From a checkpoint of a small mixture-of-experts model trained on Wikipedia: 128 experts in each of 12 layers.
Below are experts of layer 10 (counted from 0) of a mixture-of-experts language model. Rows are named router (the router's row for the expert), gate (a neuron's input weights, with its number), up (a neuron's input weights, with its number) and show model dimensions 0-191. Each number is 128 + 24 x the weight over its row's rms, rounded and kept within 0 to 255. Numbers have three digits each.
After each expert's rows: "gets" lists some tokens that make up at least twice as much of what it gets as of all text. This comes from a sample of Wikipedia text that the model never trained on. Tokens count by the router's weight.

# expert 127
router:094114152176120146152092107071167156121128122111106098096144123169149117075123156143077128118120106135118143114138076111154165162164133125139108116104180138088112140131113154140150155161096114172117117133103139140134149092129116160116143138147187155127162165168128146096140112144142152124128110128146157106092144139145111104151119142130080171104106122151124124142116135136127124124155103071115137150130132103138127139109109145100128118063118143160151123142139118122081126132106130117107097067161140136144117098121138121126181124143170124121094134143120092100134139128152089149
gate0:164113087110125133086117112094139074115141152133120162131141124148082087142121119134163125072111131114176124145114154088122096118156110112175132142126121132108130093149168147132128082127142133145119147160086123107143128107152129129116131141138131126112118121136087129076125128145153124103122101124104115132120146130129178105149099110134080149153164084136156122141090139141141091147137122130154175106107099146106105083099141123079119156116132137132167151123166171144122080141154150167151105115147118157135139114157158140092129162137115149078143145138124157128117120164176095174
up0:141112109121111115123123113096139091102116144149121123101133132128078103122114136147155108101120128119168103139152143082135069121132152091176144124142127142102135093148143136147125125141123111133138138137093135133108129146134106099109162162132126132153107113156094152078113142121185140105133094137110099148101167139138152126133112132107079150169176103136159103144085139117141094153149101113150153085109094123108087068107120144074123140104146162140153132121170140146115076127169145165139108136151151139126142108138158141095143163155132143094142115132131152129128122163181080172
gate1:102174146137124128143130166134116110148129128151118100117083122144082108135099092143118136176109107136085148173146149108147142064080102123129102149136117120108158132095088132116155115106131115153142157150141165121129141129141109094142133137139131136129106110089101114152106108180140166120128145138151089154117142093184142115143107133131101102198158102133121152134097124116133203085122160137101112105100106131145109129142128155124158159137089151116144100098116107124131150155138152166115136126116131092137126128157156100093144131145136158175133134120151106121167162167138119164
up1:142108081119103085146159142134109162074112096120144165154148122117165142147118114136142134120122150119155108118102170131101132162124092158112134125139119167162119125105151117129151090133137124133104104118155116175105099132080171124082144115142091161105167154147128151126130147098172118063058130124144153119144110161111149151113169097159145132057140152134132093125092115146093082134142105150144105164125129136114136127124139125113109125133104082128183126158146139152115125116127148111149148136133118140127079161155141128115116132111093135127133126123072134134151112110091121124
gets: " the", " that", " The", "The", " a", " which"

# expert 71
router:172157147100123107102136178109116136134100132139126131148130143129172096136134115150068129155121187138133116154107134082104088158106089136145102169099149112086131133098110134130091112127127118117143117095132084153121127133105132140101093117139114103182140176128141136142105124137186097174129126107195108156156117141114095119153130104175151086149139127112145100122159110121136144125088157160123100111174103098125141103124114132138135115144075109110123139129171118116130152132105138138175145145122142097104146126157137148110096127112130118128164122136095130151113121137076086120
gate0:110129135153132126118109164111146148137145118149109118090152143141166096129161178107107140120163116130152126133172102118125124166147101115120126145110143120084154108115137160069153157096113088129106141138136127146198105182109128146114096063134119109130171149132125121111141114114109093156125090104166108132194096168085141113144142106162178117142156131082119123119146131131120121139146110144127153109138124111118121131125114092148146132093111143119109116102171120120127102148158127095150109121098100132118124107092113178160083106119133147136125082115139116142159122170130089156
up0:111142141168151135136132158102128137192159120115111122119154112141158121099172162133090157106138118116128153118151128091119127153155150136098152107083134124095107130146113160138131163092109090126109106137133115134153157183118109167119121081102089104147104151125093110113143099121096086137134101145147103111191116150079128114118119119155159137126142146097123137135158117113124134156124107122114126101110150118069169123135131118137112149133094140124134111086176110113080075123141161114120127138125123148120143141090145156126086091130125147114107100161129110141151086122117071181
gate1:153157081125109136124101184097150119135151101094135125142163156108087134126138133127141124077137158091142136149131197109088137129138156130099135112089147128084163149119104104140093131146103137105158125166129099150153123149131160121143131157151127094133142090142121122116121088115113182125157113124134107149166148130104114185163097123124116134153169114156126127117161120140122158127138117152132107117119133114140129120104172145108153098158139140112123156108097182171145092139125145156122128151110108107142126120151105175120081161178118094148148118113117151079168163096129130149
up1:136166122118106098166127128114144129130115091100126092117159126119106133129124082140112131073146148122167124163129157130079132144174173146108126112072162105092162158109121135149102127115135169112194134140140100129121145140147136204163124120147152099125127080171115139142080118130112175142123149162140115175156118142127115148157117122135124099176175130147137137117131138141145133116132143124129133109147115147140104105140170106092137089146140100127119194126094130129113105114085103177130124135119152110157149123155115175120105147135142138143111107140105148129168129101127125142
gets: "\n", " (", " co", " A", " E", " St"

# expert 40
router:116126138139156131153143117120186147157095143106099141111162134126156110096109101121164122109154124140155124157101138142072175136138122125142115140118170084085163150139150126144067142071159126139163155152146165149141151105096105121141126114152134133128095174127144130133124152108073118162116117174178180106124154132126119116122109118147125154114144145117118115099118153113176135126111120157088146135157124118131145135147123120160105123113162162135130157104100139149121132167104094121152170141080147099155174125087102139132121129124080142115157145151130126150145113153173119099
gate2:120120133135130185150117124139131122126131149131137136110110163170115121145108170123126128121109108151097164135164092144071139125107133115133107148144111101109128121127146140138147059164136121106158182153103160117161115177123154107145077147147136131127133116138107149148160085127128130150122134161155147120122135142128096139143091164152100108151119140143140088124143119153126156125140165109101118157102110101189145117137113092137094110144118149148118157134173101119141101122160116181119139092154130134076170137183107146082097139110127137150147134121124137056102168156116131153
up2:145137107128143145114090102122103096113147147106116176125148137182119071135114175159103103151125083147126115144140150129114120138098095115154147148121119145103141143100122099152197086115127109189137119103116160126181093137187157137181093129116132113124102123147158117130137113093105138106141152170119131117121136107112139145134095119100105129146118109151095139132101107138123107131124146119133090161102125090136176142103117115147154135141120138143155121104186115107111129144183104131142164117140120171115145119111144075111087148163137134140094157142140131141138117153155093150
gate3:125104158127135132118111125120134111157165088158140140109108125158120133154117076145141129108077142114154132137102127106173101127139124129151211122135119159122133184079123153146130137156131141132110102125162107126144130155172135149077112153127080153120156110189117123122123135093129125155134087137128092130178131117138111171127126097108128100118136067092139147135146136132091130146137116145150131139128149174118123123158167146087133105124100089159136119159116116134110138117172099103140092099105076137102117117134137143119146132128171145125150132135145123154120115138136209108
up3:111126145129150149125122111107124116180141117112143143138130131134121096174108073130155135152088123117144129109101117118135137124125096120128137113136125138116143156120135176110095148144125126089152106132163131131140120152158113113094106166143102136116112129169137122098134183075121124137113070185107142126133151132118113174132088074133164133102130113081147146144140155100110120107127131174137121142102123169119161112180119115085104065144124125140101120134087139152090141171145106078140166119080105143082147118135124132128138124145137151098161156178133127152132107149096166121
gets: "|", " \"", "-", "===", "/", " it"

# expert 90
router:119090145120143128114142159111120124097100122085076166117101112150102125104129116159156137124150091126117122129122113126113129111172150132120118150151095102169108147107091141118131158115139103096132115096143149105124146129121097124092150125123111161130152101135137107145090154144098154125111088143129146114200105172120120127113127123158159076136169159120159101145076164139092146120112133143135133094144101153132128120149121123132131135152144128153117128113148090151167176114100077126118107119131130093137188123146090133141143155094180099112149143165114165168081159142098125100
gate0:122163127140107125098139133145140132161175110105123145135122129104124153105099103103121105134088135100085181180092102095113148128146128132150155133140113159059112133141116134113118142097101159108106151117099186112116108147098125125125114149140140126080141145148151126093150135053144154140165137137122118136098154130123125144113130108147122157144124157124119126139128154124142141161130177142157183154113155124142102169087140128143140157156122120110171092109083126140161124121120129156122129173146135108135130093173183166159096107130147102102148101095119096089116127103134118140
up0:088135150130135131118146158131158163135140089112112141122085092096093132091103106167138098147128101111128166175118107118121102110150127152156154145089096103100123128120104135132146131127086132153124141113124187118116153205106121116130117124128180126128131161156122130129127146135130163183113128157112124112116145119092105113098153139155136135165132168131132086161130174123116153162125153142153115149092173128117142144123144138137126146177104150130151114085119095154180127115143107138138086154111143109194154104161159153144122131097159140118139091125110109150091131117110106108
gate1:091131117115118156117147123088136119083143146128129167149109133109142144133155156139144126090136172111102134138132146142147127139116121089104054135106149123161131142086098133170147113192128138110108167161145119109113114151105100107126146103150135131088119146120152115172141081110109165125188142109087117089112159127141110136126156099119140138077135095096134163113106129090115105139173115099147126126149179143116110132147119144131118129081143120149096111149147128085124122129131158191128157104148130160145096089120095136138121116126097124110128117123132124126155151079144186121
up1:099126119110154130121152123115118107085179170143120140108090119128115146127093119145126141139156135088126113128109151140136150091146114098098131136137126103137092128102109115153154106105164102133135149122096170147099144131100116109123093145109128118156129112126102149129125152168125135137145159132117135121154190142122103171101127108148140108117086102099107152154092167107062108130167115132133140121133180119064126090123098156088117131122195109122124102134114153152114140124121143124054115107102127155182150066131117132120158124134126112082103144123109119172131131129124092135
gets: ".", ";", ":", "5", "3", "1"

# expert 14
router:115121127133102137140126124110143123110113100159124108147145096115145116099083112151176146165132135158116118119129145173171153122121134136152116132162137116100157164099172106108149150151170085135076149162087140131096137122155133119136155177161134138116176110135105137119159121125059160143119073143123159121133148180074148118118148132130149184129096119100104153100087108125156109147114143115140087122107181111137172098110131130147158150094136145129144154155116085172156102129146136130126133115125114085101089121118182130114136103125126117139129127097131114115125115127136129139
gate2:118103184084100145134142140107120094095156095131147115136104139135139136152139107134116123117144171128146093087123138127115131068148140126124137142103115156119118113123093122159108156146139136121145156162097100104115129165138137125120146153137105174177111124164142140097167116138142132138130102096103120096116123142137160137127185117096133155084100116142140122112114164142124124131137109149091152129153125152180106126105147104126087105114114128174095095132106108114142112171166136099098140165125144140086070071125133156112094166105133106119120113096130077084122130122081100153
up2:171172155106119137131098157144104084152134120140149138084103119163161151157115069126088153144107166140168115115121121151130137105123146175144116136070150137131128148126131125123127134106102151096150126159122108127121088122126132168130126151142129117161101099158124140121154083142130113201118129144146170135148109159193118137124156128098105118097116138152105166136124163164123107147142144142136115117163136131148132133130149124150139103126114096173159090130120113135126112178133111174088144132139128112116086146128123156104125154155153118109145109085116122081184086115164110124
gate3:116113127159112123079126170089138098133166129150139140131154150123174156130125143143154090125142155126132124146126140156113123152091125152122187089155162113118108165096180111156110114140154143146062105142125114102129170092111127154121137155129106133121156089151139128128182099105135117091167098075122130110110126151115139142136114139118149167128114122137123175152098160154170167167181193096102123124133144127118141106096108131148116097099118128107120073124091128111113129104156140107115123102134117129110104136119105152156125112159125121108132121122115112123103097089171123132
up3:156149148114132128149125099178105169137080124114118131133064135078102117116146115114102138131105120133115148109126119109136137121148110085109085171111120145122144101151115147121131137111096141107188145104144135132124119138135128128144132127113166136095113132111140115137075152114125120177115158168126149153131121098115075117118121129121104107122158144135136070101171113106085106089066101135126126140159110141151113153165116129105158160126148130132126180138165140082106118162094108152130123167118128142146148138193147112094140113092100129162144147136146159141175142156094136103
gets: "\n", " his", "'s", "'", " her", "=="

# expert 66
router:140132113143136123131080114158153141153128126118146071119212100132155111117102125094076099113119083152132102152092089134118111146174124137139094127119154118120113120115140126120096106061118105116111192121098164132153153140156166130135126144136146127138119158133152187132152145130130112156122125166134158122126153121072116140152072115126137138120099105121163141143135114124092127113127097169146112134143160058139142117091106105148103125092117120133120174122119120128120171103168162142126155143125142135139101113160115120108100120168109120081100141125114115132132116129108135122
gate0:118167111093123109113127155155152148142116130173092126156160116151092106128147140133099131109114144121165112133121164123135141106118091160103100114107142094138109112102119105100103129106087125105141149126130138168133062116166143094057116169206139103167120159186135124134150159143100123136129121123108127113120151104091115159137130152115173097151087106146172147162128136142156109156140131104153100141108105137109132144118144123136116106110115124149124134105152127105106155130131145172113156156130169125140150095125147176106128153121110142133108154112173086097158095125147120105
up0:173081143115136093136147117169202155141144152119091137101147121119143113142206119132105141084103130136179119122149154110135134075132127134126126118121121130141141155108086107124099142107107110101161114113133104161107136164131116164103164149144129128161172144116134122144153141146087089134133149135124117161131147120124140154113170137153109125182111076075168141114151122156134149155154103175165128106129130115116131115115122125158132124098146128144086131132132157127103153119191166109143133144105120125132158137126122155152145150117149153118133108071166090134155106120123142138
gate1:162135119136150126146139125174156144132095158133113132148143115103141130087147124145124077100108114100107150148136107129145119125138140123090141193140141137116131131119168125100100159101160157123105138169149143161098157128119136119113140128108123148139126166115059139150119143129098109162154140118120170125134134150123191148130142116177109122107152141136161139128153141111130132131087091174098140175183119120163146120145107072145094128142166136097135144105103131147145144150139111092117166110137098090141126116078108122135102066115143160102164125125099144168110168103121152132
up1:147054135110174113148144088150094145112106136129133088130132114117122131125128128110121098160088089131133119087135135150117124156093131122129133156105126135145165096101081152123157112146147086142117174132123134116123086146162139137146163116101108108121122127118117137135136104099131101120090118121138114095127093139176118146151124161082104110155143094132129103143118106115109129145146135142118114101130147096122138128094151150175119107067102112106099090151108150163165133158143160137136113133154113115129145150136145086076143155096143116084118080110154096093108127100052144148
gets: " \"", " (", "\n", "-", "th", " '"

# expert 112
router:122161139140145113105139141132151129128147130102113135151162079150138087139142136155112117117103151145145151121125056151107166145147133118128092133114152175178127112139116141125132170131134141128165124129131175136144143141116069140146122171176114131124131117104102100126139122117145107131132133094129145149111121090149119165078104108148097110103110111110181119095084127128160191151095091174141138135150144126132097126123169127138170099129157151106098134085100145133171123137175091111116179142142119128153130139128092100122164129163115134095114139145156115147087122152142127099
gate0:155124160105130124145047135101151101142162111103131097111110125119178154168104129130127089137155136101106084139107113141122102097134107109143117101142100139130165119115113118129153147124116137129102094087110132114165124142066134115110124133144159108183149143137146144151090148190142123087118094148142162119148120120088130109132136133133109091108142147185105146178142115122108144093144113107154149091091150145115176107162132160083100109122131116169117153121123130143107154128119108117113100145118152134107103124138102113069140098110126138112176146091148131115121138130164124107
up0:149123124087112133133080124139117079144164118115127094176113100103172147154075135150120124148147156127124089131116095119143086079133121144154111129148128141145132093106154147126152134137132131124088132107133129107141096138084127125123130112163140122144126152143150163159106142165142108120123070153158162125114127087142155128137139150141136103088134139130095127180152058136133139146126119135126160112116122195107157128127150157115121112125094112149094167115081158125107161136139123098108147120118150138094076123149129112056142099127114124112122143087118146131156173160142133108
gate1:132113103129105155186136085136118140132103108169115147119110097156100121122123109140116110142143084132157131136103163122160117094112145136140111124140140105168131117071158129126146135078093105146095095148129136114139117069161134132082118142154120126130118208175175138132130160130164146180155117128138138129146143089150153158147144139112071121108122151131116143103133120111128111162108157086099112176113118123130105144108140150135138124139082111138161107124096080123098114124131153117087145150123122127156091130130148115102135112164149161113080079150129099131102131116115121108
up1:121142150108145121147137135151107134125120118163125149073083116174117151141158106132107098143124146131141173159138122145143114110108149134140117144137147154154130142083120121149165137130131120138087108132111119122088086112182113141094109131152080114156112146108135155188158143159169110123146125129161092136131161096168135144156125188151112107133132104171123108150118110113108141147080146136164154133094141133133090156110158168105118144156079138145126131147115122092117112116140160063146128148131116104108075118138167119075143150146151130171104113114094101110123153121101127125
gets: " |", "|", "\n", "-", ":", ";"

# expert 50
router:086155116147139179136090112119135127100104139125156121092152092137131135114158150101125139154102132121140141126150139119105112138101144107079130138102153070109114158110085103143129156060147152194133143121109122119156148098184114152109138107128133137145070115136106113164121098128114120163143090150100139099107092132143094145160126121091140128156152096102143092148120099129102128109130178110157120131093095097140111161106116120157110139117132136145141139104125124136130091135140102172110104099101102127105188116129126101145150153136125114148142095141159172141177112146148112154
gate1:119099118126133118167136109119163108126150130104143122128160123096113104138139118115131111137158113156108116091154132140134114152168150141105142152143132159112118155143122168156117105125104131143125121127107155134077123137092105150108148154110102113110134127111118111123137089146170145108137101093108114128098128129131114137111164091111160197072131084127115107115136114115125088146105096149119159146115091102140087097108131131188151151096155104073077093111144154109152124178162098161127117114084153145109112132161146127142128169156073140093150128150122114113137108169162099091
up1:100117121123164097166159135137152115148132116137139144130131114099109134110172097157112124121150134163089145142142156209099107126126180142124095157128139131112128159086124127166132110120112140138148171138128125158094137128081122135104153178133113102108132156075143103145132087134139129110149108119125134091119114138127119128103169121113142159060139101151131113128137120109132098111080089130137163167123131123153144096108156118194147132127133127066105111123157171113136098176165082169119128154092130131117129153138121129128117123137116133083139110167092115140129106127145147146
gate2:141133102094137140115121099150085108130134131117115164138152107125139122129118154110145146116118120145147157143136149188146106141098100118120112156117132117103155109130149138132196128135120133120174123141173117148129115155135170105140123108122077113128136132153128153121094149164091081135146106135140151120141153145133133118154110197148137096152168130133121080118164117120110146132168152113109127079100144172129119148130142111121124118145115104207103153123113149145084111103085122145093154138116095117101134099096138118152084145104072156127149118151105092128133151129126128201
up2:137154105116157134115124090143092112117133161122126152158130113137144115135113160102139137129120132162157145145136133177137100112106143132081131144117127089147165131115131150119196145144102126168189128124149105123124109147138151127155122071119117117145101132163129146126117132181077100158155093142085153129126151118150124123164106195139134080144151152106114103124158119133119110100156135156132123095115137167159131115112149128140134120125131103179072167142138143136081100117107098161088171127117115092124122102129135126109110159073090147119157119150141131117132139145119117181
gets: " the", ".", " of", " at", ",", "–"

# expert 41
router:104096141109117157119098120083117127128127113159149129132112122148122146135156150123092108123131201147118141133127115133119098084099148114101135126166152134149101088135136151158101140124096103140145120110125137119105095120116097127144129178140106170151145100076160118117126177127136110128146096101071142109147086157124108121192133147126099150099139134131157142119159082123149135143154141092148161163132085112151099137163093113128115154149136103106151148107135120120104118131152132141129097150134114190124148147133152154131145104113139096189081162159132168163111156095114113110
gate2:104166134135171136079154166149122152111150117108142132112138169115155114123179092131137162111137134116108122160125124127123152179095150103116114085140137163143095116127153111131111131154128085120134077149135128121122114135125118158099108142142126137139113126127121156091129140119101150088144167113141092119117105154104121132156067140148170123119175164116133107098107160109071129160154109126130169052130113121135159125135108189130122121111108130140136161107169144139143120158107135152126113110121105077155113175104074173154127100129124163109150129137121143149139164134119126107
up2:145112121106099126138123109120141131178104126090115154133124167135141115122130096103123136137108080134139113142140157110109150150126121148144146168106127106139157147143153155148116089103115095110098115121107105147120166124134130099105128099109114125209164141123125109090088173171121119107093119126139167139141131103106104096132105127143131157126109124113135093122147110112094117099110106187168165157111110143099100143148153104148127132083120137097121139135110119171101090139120092113140121115139173123119130080155119128141121139080160167103175108127147099106064115149123177091
gate3:132104161112107093124102175071101125122186105139107154124126173187132122130148114125110122100152127107157110128117130108129128087138176125123121107150105119138129127155120112161143115105163106138106122135126112083149079112135140145093104132150162150098123149118155149170108117158156133108141153166118144150164135164150147124109118205171074114146095124184139174123167114159149096113133124124105150146117128152155123114119138164106100181145108134119140111108147138118090112131152157126120104168094166130118142138153088108134111111124086133146118122103097124120127147143134132158
up3:089117180111089110181115144098097121082149131123153156086071127144098154155146096121130136096129105098213100128152149071131081109132111150115152125113113093132142142129128178118097116139121124187106120129140112099136108108118134102126135130140139138128147166085122154191107083153129165135123113138123174166147141168139120120121151159160122135146101121137156124132161112112166101157154093151145113127110132130153129107118172154086126154140133143110125108095131147120125104108162122099139115145098164125135129142142135114112109085124092131130134120089150130121121149140135116127
gets: "-", " at", ":", " in", " of", " New"

# expert 20
router:178151119170131108140134162119135158170130120141110148105110134132105089086177130149098130100135114127111105149141122174130165134144142122123139150117186140107126133102117151115096115107126091105139130087150142138118104117117109120062108101185158131075146125095107125145119117114148121173119149181156130126150125107130114142143097109135152118122159110131114149121106121128163112154096136101100143149156117102136120131165146183100071158147139123131147123139124126129108136155108136140126122146120069090116190127123076191127151115119124128166159102164124142140146127114122153167
gate1:091098152143100134158114130121133113154099127133131171131123102129195107107139079152168116087120114118133131133125152080154131120143129121109142126125177117106088151148164131183136131159126121113154136127149104150164124089172132192136128120141140127150127115138122156127129092118121106104106139119130146149105109103090137149087145109105057132072072074122112137113122150137147123134143123082126168100158102118152122127131131182170131138099120094098153134127098161161134162139150128120154118106133119152146125158120146151167129125141172147122150129120136095106135152143158164153
up1:103111125153095117181117150120146158140093128142120185132104105104161099102159108125133128091133105127132132136139176107144111133139127138139120134135165140110111141130153131174120129130134118144132113106138101174152127091175125164102136141181149139160141113137106117124136083132126104103119134127125099156095111090089124142104137119103063129108126076123118136127113139127114100143119110069130147085154124099140156105149110178203120121118128115104130148146096149155126137120173116140166085096135083140134129125117117157163138110138131127144152133104143109077121170104134177172
gate2:127132157081126152147147165133120119119116112160143082124114116103100184119129152101118163135098117146155129092154161114112139139112136164140112141140140112205115101142150121083120081122132155122168095076165086154139142096160138159132125114110118158086156154123130105130154124114133161153104138137122112108159076166146143135131112163164135147172145099098141125135123120103166102134157132110131148160124162185108149116118191107109109142130080146117127113113090106120156164113143118177142128140135123131143149120159142144102118147133130109136100106121163159137116111124095094117
up2:148129126115145138135131171129124116125164117120122134105119105109097166097134154101125140127120144109149117119164163105122127129110155172119102134147153117162111083125129115102122114091143123107142118058174092158118148121150107186133086120118141145113156143102153087129134125112144155135077147135125117132138113134122154131131143119122161143170126126116138133157136112115163106139141142113125140118135153164108165142113164092101105120121147131125135165120092114123150174076149165181140116150155127144178139109176133189130112144125101100154075097141147128166123088087107059136
gets: " of", " as", " by", " at", " de", "|"

# expert 123
router:157156139104144132120096136152136127121111118144150112148157139109111110181135106146123134145101126154136110120117145132106121138145083084136078155088186145141117145122145127104114130106098131113144118128151188105157112139130156112117141109125126081137101125104156167145161160115170103155082128120183112166079092178118140122100151088116143139108111135084145167112160149137138167086128153092162100179134132154120158139141137163127144095110118108113121128098133108159120159108138121086109170129094120143100119144137143143080086131137122117148114132125131096119145138145113102073
gate0:075120115145123120163128142132142126125125141129133111136127140132152109085121181131109112118181177123086110137094069131139116119113158177153122098154113135123141077088088093101096138147102155156105155156154143122114182115102147107134142098116132128091092166145095143136123077127126127144139117128137116096139154140100166112092127158142123104110128168124122113143131138144143092115120162164130200134132127147154146092148123160114102174144107114119139103138114101093102121145113128106096128145152114086102144150165150111162123127158146136074151085104154153114127134109119123130
up0:104117132125134148154124179105130170110088121185114112123160128126157097116117111136112130133128153128118124134134152080141125123131119180174094160100116124136150082093122127118106110134100154126135165138119109106135159156132159098086124118117154125118113141180095143161140113136142089172118129161141124098130188161130125130112127116154130108175123196118135095155133144126111058127125172137119159143121075098145164129146131131116089127148119123131142124122103077121095109177123166150112118171123132081117146153132132155137111154114126141104132092123137169143170142115110129148
gate1:121131155111139098083113102126121136114128151098157125144138121169070147133105110100153115129094107137111098152147153109167109094114118098127086123113138081121115135154150151114113090119149098112151136130137122144136121068118137106109135118095106111125113143115155130174125118105151131147102109162120131092149122170117085127127150111144157128097150093122170132194138148155147138093158112102104116133118154128117116138102134123146118131152121207104083125112110152140164149125109113152135148154152122136108136096124101140161112097203090116105124172135167132180151148133095113107
up1:097119197111158141123140140121190139135154126124142137082122102116139150119196108163137156130127114140153128121102145109119105094151139137160130060132135130139163127118124143111095155119124170125109155084110135126118141134112112128148190144119178123138131081086098142146126132125123090180117137115162140111112123121169142118125109122158072090146149131130175140099142120125151160130105061140142128139128128114100125119152083160125121149095117105086125128121146100115162131123094110128128134144109158106146120164166101151131138120086117124093137121122134175179106114108122132135
gets: "\n", " (", " \"", "==", " a", " degree"

# expert 1
router:144150151179123106129143171136161135155155123104101109135161153124108133149161117176093120126089117165121131145076120091113110140144106157111117107102173103160090105098132145137163152096142157091146148081098146123141102189132102162105132146139160093130088127147113112127144143132127142149121102147166115090132174114107133143119134101141108091154094151169100114171139118113128129128106127128139103138156121118148142097126080118129090116162117146100164132123096129087108110160140143149171138141132121155159102168134089131094154157117113143108121154153103116154141140129077115113
gate1:142135126132141173166127136131138146129183107191124167097112112124160133095156114132110091122086182168155118153124151105143123098139144153114156120115135107121137159137142133118174152134130076128134133135120122126129138134151136104115142166120107142129132146138135141094145136139129110126142140154142103098120135078175133170074171106123079156177059128125122159125188173126105115137104160129158123132130112115117128072153119097156129106110139169125132102131136083137105137132162165103130138118117112173141078157135125110126127131141136127129086129102106083151157123134099111131
up1:153133137134131188138109167120117121100144140144127123084136121161136150096119131135132120082127150132138076159130135093115089135155152125128163163102172113117141153131178125153163148162120052121108122142151087117154107124152129152152170160156141120118142114160150137097108165084126109124137142148137101103147157115149106116087126115110085173150082122149095162130159177127143111136124150144145114121119143114107086095139158092148141116089130156166146118100164109183107111130136151137119160114111115191157118159120104133123106111114118112107138125146113107137155111106122135138
gate2:132120130128093172131105130139123145110164093101118143104140121142104087186127141135123115113160116149124096131115160122096104163144121141113176096105123170112116131126141123106132135121127051111143106091134143108168140149149112153129117132139116149122118151153129137112157132120176126120100146144089085117066119152146122078100162123131128158137115110145109095168160163139094123142124149119148087130141165122075110141105118139150120138128117161138135085143134143115110134079161155160142124149158166154130136128108131157147134144087147176165180118133097156161120069147140151107
up2:124100119142124141101137142136132137125152091099118116134116092130095113165148112129123146125092144128184130113099193087119119133122110147161168134107130129129117123127181153133101116126142114101104118105119157128140132172147126125127080177133133143111151171161099113095101142134128128116105115166095138124081157142143159152146134133143127180130097126139145084147151134142072101107127138169141112112117120121101165115147139160158153135162083181115141085125114135118160120116184151117137144170140171085159126106111148099097139126121139173137174132127083145153082126116140130109
gets: " by", " of", " for", " in", " to", " with"

# expert 12
router:093103099094170123151140106078110124089113160122171125115127131166073142121138167149134167118155150126144119147133110109117119098121160124121053144152117118146132074108144106134139128182094131146106197122103149128090123110109106082102166125104137098142135136113160062172123098120149154154132150137099126159123129120147087102131127146115163123114103151132140149165160097143145093091100138086105117114137151119132146164130156100136170150157095120099079129127144133126143145156136137157122115102164135157112138137099124117112122133125116103151113148127124109146117111107111143135
gate2:112150139143129126095144139132121148118153069112149155115130136122123106134132150113137108146116150138134124147139121077127125125129130136112111048134109132167115098140110137096128117138086163116159131111123090130158123171158186131119167108169123147106127099189159124103098125138118152170162116111137149162114144126143164132105117105087134119134114166097042137145138121150134175142152152105153177149101153105111103127132171146150144137157096112119124135158100137151144154119125151112120097091086106135118125118099175105120135104154135110153144094117107150112092126103156146100
up2:160153124108143150108164141145099126121127118137134144095128152136112105092106169156147159170145138116150106119130138122143127116122142134133079077113078096167132084131122108123139105156122148114129178083113100162093105135137152107138147099134136139136143087132117123128104090106173138151148124148122154147125159158133105114124146124114099081138122139133081132147095094130134156104078137128165154127097133091101122146125110171118177107151144118108127085136174127131200131144122114144094067091145143168114120129101143136104144096128109079150161133159111159129105152118145110121
gate3:128148161124096151139106134163083089081141119165139142143068080156122146114155144118120140102161122177135094103137093136155094089102139134143134104171139173142110133133103117140126211117062154139121117160132139154102105135147111113122153155133150168092128125129127151138131115119126162126133174087108115139128118139132156093122138118160138127121167167150198111152148155125122132110133138129114121093120122139169110117106133099093154116139111127089109130124114135133087154113095134128127146121157089129112147124165145159116094091136161139139104111096142158151115112164124132139
up3:121109092113131153086158131057139125112128127105164123104156135137130131165112146109148150161150112089094169125160153117115128134182114145135148133131108150115142118154110118107140092171155079171081106121112127120150138156115153137101096113148067144121150103132135107135123096158117102091105123144147144141153132132163087147153128097115110120160128118069113110147103060126144161156116105123131117103135130133096140107167138151110111148139168112138122117135121122154182126115158124132090098115122135145145137155103119138140142165143120112165084112211135142107131130113108141130
gets: " |", ")", " ", " ·", " 0", "%"

# expert 0
router:071171127150118118141107158122173124096130134190082126111127134134127138134111160148149063148139159163118113109118113111129110102153168193083153091116136123149129067130129147124149123125134127136157122108090121098148107181125110117120103124168155095111110143161125114150136095133095151125117118130130092166125186114134099181102102102096128124118135154102079098125140122121123135089054160109169117125119112111127146145122133168122151106125141123101117127112152113118131135147148097103096127105105102106136122140128125138102149109144136104121095146151157130140148109101108096129
gate1:109070084148126118131099137106108150113088102130107127123124130140107127138124152138099103179095090106148124070189146145120121137084141157147059149157120149127096137124139133139139079114128156106161119121134156110144116137153139126124127137137159114126136144121134151147092120133086121095117152139114170128127115137104126154119109157080082128149138094137120127150141078114151111101122141114129103130118154163141089147085110132134159069114141149092123107129162109140101069070153156092119156142147163134097100124150150135113114124120115124123097104139141180145140119101095149136
up1:146131125121125144132182124143122102165117142124147089118128102121117168095163127103165191080137131155135118150134082123122156148173104127136143082124136118099138136129158160131133139148143133137080139139154108174098081113121109101140159160106130110113086131136144097136149114061173133130114062151161095080096131133145136117115120132144183135110115113109144130098155137173122151145139140158130173130115109163102131102158115117124143170097090082132140156138140149106166143156092115135154150129132131128120155140123162121141113118141147107087143167120145119124119113165131109112
gate2:121120119112146130111142105144134127091174147110114137162140082150131176112137171116113125122119135100145193169136083106107151156094112090137149105102153140142148112102111096089139123170126114119149100142072135133083147105142137157145110152158110116099122090114113153168136159124149127153152137094138165155171116158120170144183099116136121166127101137101137115144122088152175121141126153122154129145123105148123120152121118077099114144103177116127108100124108103116115121136180145100151114144165141141101185120110116129116118116136126159170113106104132165128145163121151113116
up2:135110148104088125133095137127123090164118113161143123108114149111142116117111096128125126130147146133108083110105159141145132116150140108134123150150110126087121118193147130188073124086150152135089142135170120162116161120065135109095138105097118150140133156130145123107119158095131099106132127133124140132135119104123117138109167170126160106148158098111135137087124174124092131132177147166067149100138124138134134136124148156113150103112103148139136165146132157144143156109062128111083147116090137098099085097118167118144113163131121097115150143101131100096109074122134141128
gets: " the", " with", " as", " an", " The", " of"